Weights of a small mixture-of-experts language model, trained from scratch on English Wikipedia.
Size: 9 layers, width 384, 53.5M parameters.
Below are experts of layer 3 (counted from 0) of a mixture-of-experts language model. Rows are named router (the router's row for the expert) and show model dimensions 256-383. Each number is 500 + 50 x the weight over its row's rms, rounded and kept within 0 to 999. Numbers have three digits each.
After each expert's rows: "mostly gets" lists some tokens that are sent to it at least half of the time. This comes from a sample of Wikipedia text that the model never trained on.

# expert 4
router:455545422478514476454376507543469556451399558493552512570531573508557560520368511476469524460399521514532532477506386493616534512548562482514474463419475559462417460481512590443549472570475435568521442454437502447585450484515525461582509440494532483496459450541494553426463512459503485478598467529488454472488510507529495552541545500412503459536468504520511488508524502513431605683494
mostly gets: " two", " three", " four", " five", " One", " six"

# expert 7
router:478545506529474483472541443483529527469435566527550485493544556419523573548557449579497454560442528539584464385472502506547468556536545428522421523407369552542500565447523507512632588607444357516556504466497459495504413451581518478515432422573542545547464485477495524496526425483565474483571506525449475526438527446475460563539517552467443446475529510504475464476452512440475468551546
mostly gets: " member", " director", "born", " president", " coach", "idae"

# expert 9
router:455549440578512518483477495487535560430497561425536585430507484569487528506480515472533452539510540542499505533509466532489534485606525473553576435523489506475494507471458535512604556529526440502590502526516433437632488478474537486582376521526515564532503530387532506416518461539533555527544518465535536459468471480504505501592558498473404503481514492526491508471488578422545478532435
mostly gets: "ah", "x", "ä", "ber", "er", "hn"

# expert 14
router:459445417459528459439412491550475488485447616429527556521586529490513554571498529527451493600461487549517497436520521547410581499538503410432479414476494612484452567473509476402627537537483438587531476557488424483481481422517543451513425545534564472532407427520429582405433511477495379535551502536467485499471530523526543492475590470474430488626491500540579447523485482397454466529474
mostly gets: " and", " or", " which", " who", " but", " that"

# expert 20
router:506543487528519469533507515483488536425452492419556484514505500434466523465450497484508473511452549521532430456494467544487511482636502483475549465460452596499447492455544533491543478569466461572532443493478428458557468485582467527551427484512502463554497503474472458400526422527537436476617506448527437485423525423478519501517541474405351467497385517560533432448500514449513526549475
mostly gets: " —;", " Yes", " None", " DF", " +", " Goals"

# expert 27
router:424441419535514465441490449502443461453462509510525502421542465472486583538431467537439544615557514496506454469450462495457468473493534461505404438462466498536495510458518485453581552534484407548517434530477501464520476459577549404531424500497530453546464529571382504452398424451487523509433493505413475462501551501439559464546523536485472524545449492517568444509443532421473443508569
mostly gets: "ation", "ations", "ical", "ology", "ity", "ative"

# expert 12
router:467463476497506511502470457552538435412455530468513516462535510532483468537563428547400483511489498517533507489393403490586530546620547461529429454431422532468523479500466489542510539643488461493564463413424486505563432447512480508599470513568550457500488480555474592528505380480563449484523445473383476476442508456419495481494485516479459421627433522564624487583525571474463540494493
mostly gets: " him", " released", " made", " began", " after", " built"

# expert 23
router:530494427475485478427397508496498541360415555454564518481527520486582559483486499522442528544422539426521481489422455510516506492579525425567478575493483514497510464504590502460588553553477421527567445537517534425518410461486538459630428520561514486608414567490448527439623474450503485604509434536502490428487513410488487584412515544464477381553460521519503539582476516515523482538427
mostly gets: " million", "000", " mm", " km", " mi", " sl"

# expert 10
router:483512435502523465464433449515534527447414616450497523444627495466547550464419452557468419519497534558448485474419480524502549490482533490505444441424391590513429407431474522471494580490414514569534463422558461451503501473506501462497489500554507502479496513540499528465409470438550388530556432406463447449490496424507587467505554512451507463475459450595514434453435519494458535535586
mostly gets: " the", "The", " a", " The", " an", "'s"

# expert 17
router:427547517491524478511457457503462505462444533457565524493551556475489525493410472501500521497516530557489500442444519510440477548506491500545531477484527494461515473475510462413513511540473487488490494508472505445584441435489503485591440529491600502515458559481526550394527447464536422579546438472402477512311543480493524558458615472418480476561481501586495532594457533475438477553506
mostly gets: " (", "/", "–", " [", "(", " As"

# expert 19
router:466561482539441456516454544517507547428488513426507497434514554473529505539487472475514505531504554552496404482514492503557402479497615492563446504452471577420485509488358479521550524576440373562522402529586498461519427453519525493581461500476521513494427593511527473474559475481505432606554446468463475466500476545479488552495556455380446452547417491529514477510520564484474596598384
mostly gets: " Ren", "201", "oin", "ig", "un", "|---|---|---|\n"

# expert 6
router:475495450513562478525426457523503501479484553428534559489535562485511516503475519508442507513497537536522440427475458561524568518598527492420481490413435609433491455494430522480558561498448411551551478478447414465465433514521500489509483563468519490597482567558456577487641429478587373507503477480386539499418499529454546538533528489438465430611473486571640466487508550426472534567538
mostly gets: " at", " in", " on", " from", " between", "In"

# expert 15
router:399598458534489453419462468585473543502464510497509532483561566543527491580514518479455470521567531558453463512472443503515467444619540467450452484482399566492468459498451583463577578546437409482541518518546487400526470502505504519546450449497533412524391494611450477493410521469535469511509437531433423517494522509416606556522490460456469516497390466572527516516401523432461580569498
mostly gets: " George", " Paul", " John", " Michael", " William", " David"

# expert 0
router:481478450528562447477457493541461549436501537383538573484530564494567569553461405543366473568544536490484501452429443506572517535582560440549466545401417586533497446431524450469543558561455475509525430533402477399571509482499481513543500489511575494580501440419524493438532461553522478418610450418521469478362518530489549526417493461459461444589372520578578477521474564460467493580467
mostly gets: " June", " September", " April", " August", " July", " January"

# expert 2
router:437461479517494488478438440552507598470466531489561522494565533478504521551459506548432479557481529493533503527432448534602601486547534445601521440439451505468449533476479660496565553534487466587520420501434561506533483471519514464553499561569515509500521477453486580509499347474512501510449455411481460472423516506428579575457539514533491429538464399573515489537486566463444506626471
mostly gets: ".\n\n", "\n\n", "==\n", " |\n\n", "==\n\n", " time"

# expert 29
router:449515421534500515465466461546535500429451562489525490536554519453514512545538524567423575498481467467552504531421442509549474551670567486611482539447492551469507396420461503474530507590472485578529490408550416497516449469525459454554432541576540484519479551524371602479473497507578480492491421506370519491422537474450577475583531501506416475585498425605578452588499528442536471557442
mostly gets: " has", " are", " was", " been", " had", " is"

# expert 22
router:483582494488559489505457510503503562368450510466528509534509456452560484540466475479443474587544532518552504411461516579509473425542504496500531495469446605489383400531524459473556444561490429551594446563547501412489420504552419518583434502483530472578543466494423534438652490472570464602572462439499510515439510486487514539430513496441487473513440498514618461524439569482486490474505
mostly gets: ")", "),", "'", "\"", "\",", "',"

# expert 11
router:478529499575568541594498469520470526475465531431543501436542545441483501545511403605489490535464522517474482420446492554530472501519530518450458448423433540478509468461502547460463562522407493568578468496582500516498428427528523487498539466575614487499495497589469527496446494532513454538468494495504499532466509559494511458544473504460483478489481525514547496558412477456383616544591
mostly gets: "=", ":", "|", "):", " •", "-"

# expert 1
router:535489445550533482474481556518508561452432504481507516542527461484498586565462398535443466504541493565520482407457487496560662463556535494494524442467474503460497418505504472471535522592494513529577470551537493463490413438530503489532463462597589501484507483483450464385654456459546502502582499451487520515475530485453496474511541471427469483547434395547519509480468566433518497541538
mostly gets: ".", ").", "\".", ".\"", " .", ".I"

# expert 25
router:498492417532556450418431459530472551409489567468522495439586493471572538525432512564434497512500467478464509462458431471471616479568572481471511501451501619475464490406500528439496576527451459533543431539546452474570495519559578460510438551528485407505411547535462510516478509448533404636536436468505464467472537486499560498507592540465516450503476476577570399473471515492486517520543
mostly gets: " the", " this", " his", " their", "The", " This"

# expert 3
router:426637474516550523433475526524489504473436537474547602520582523558512443520488485495452489515479534523491445399469463502543495498506585496550500523417418449519471464476518544449521588554418449577623413403510450449589480440555453461531409486565613558511451442453509530407547433478454474560633473444467470452466560509492574468544520457466465500524425573481520445493513544475467536527528
mostly gets: "-S", "-M", "-B", "-f", "-p", "pl"

# expert 18
router:519580449531515505500428455578480513496467555494507479559493487479508474506528399529456528540549536500416497435375496510540548465481586485615411526453467562467467462418500463471601566604487450545582407562586514456525466530527547524536438455505548481616469541513469449427548424472527509474470428499498473518461517450491529505532546470465471496547428477527580433547477523438430549588546
mostly gets: " film", " album", " song", " company", " series", " music"

# expert 24
router:466587478566552459514421528564498529369392552482470514547589407438475508481454420585382512590504518505580527413485448515455583503486489507562559404514473547421494507490540448466565566572463484533485476547467453488486383424563584432606490551572554475544477535539515491409502519502556525527614419499454508496454541413514576551558496521388473477526443531479631533521474491456450539569557
mostly gets: " /", "}", "°", " m", " km", " ft"

# expert 16
router:471537476518522532537473507560458551478469495391534538474482562459536484582468522484478566548507606545518473461418427613549437506496481434535526483448394527513412507474476470484614441559518400552525412486481432502506522442573520429578424464531604444542475561462532512432567435480577513476493456460465446491435493553409523511516570550420449474537430395526519454560434512499492508550497
mostly gets: "===", "==", "==\n\n", "====", "–", "==\n"

# expert 8
router:483549445517551474452437552570517488408448494406493504524498542495487551577477512560498579511504565483463521458486330526625538528551506420562504404408368571448454499451502460455553545527496475642549448455502437479483426539492480510584504507545533447554510524510534536503455474495553507492552470493470509475383513460444497520484540477459451497595478546450470507505433479465469500568511
mostly gets: " States", " World", " Australia", " London", " century", " War"

# expert 31
router:482494549595489408510444501588514575446477615477435479458532480457444567506460481448452502494526574566524441486448481580470496423577509427580469441422501499482446440462486565485569512603563448496523529518529506453477499474541550508512431508451510558474393479491487479483518430429580507604491409544508467442452522457465554514474465470492462536434514566534539451455454521457454545535394
mostly gets: "o", "e", "ra", " de", "le", "he"

# expert 28
router:462495448556503504527459437555483488465429616442521514519553578436490507558491519534488528541516466500522497446523536579460549503528497493461509449443526596470458408379471479451486538520452487562525454509492422445536469454489535451543501526610568513524412453509445557388485476499498472481496507475429527477434575568479538513505562514428508448555452514560607424510458495431447507519498
mostly gets: " including", " but", " and", " while", " although", ","

# expert 21
router:374481456530512440524488518579401481424501490442546485411493492376515536517531459475457528517494519526434508463484435517533550590654610485496544471472421562441455410490542558475524598559492476471549522449542491485514501489539505498581371488520516409541485492550488430476519461476607478526551474546471521421503573511466571486587515498471375401485425526590582513492468570435433527530478
mostly gets: "iy", "ya", "abad", "han", "ı", "ova"

# expert 30
router:545530486478485396492487468500479499471498604434529574530521512382526590463484455541502458543495598510479587457380499463505525458527498410511495491468428554515416521515541442515583497593472536564557470547465454525486361489528466403612427481550501444549453465525487483459541457444525469547555442460501452483413542471501555542578511470404370462498507479623500471512397498511518521679476
mostly gets: " University", " Party", " League", " Team", " College", " Cup"

# expert 13
router:500540496538539485430561498455502556460473580446517493541546542379511568510510413556489510508494592503520455435480496527545531503557511468486542463430517526501531561482494526421577523542399485597552489495466413530550344479635482548558447488542583529635448598523470449419658517476565481556589459512445453546378506515452547505463454470444489531539476450529518479528453505431510486570505
mostly gets: " species", " MPC", " JPL", "°E", " Genus", "Scientific"

# expert 26
router:479602501600535403501466517591498457443477553433502487398494509533509547480429486419516512487547522524460595488490517541583557481585523458472486514485435551465405514523488559481635557493431416493461453499619478450531437509448415500560494496502497451552390469514441508440541382498510477624607410496501513456499490497470455480569519503464452516539522467514537487579462549420481446501471
mostly gets: "v", "it", "t", "ib", "ot", "ons"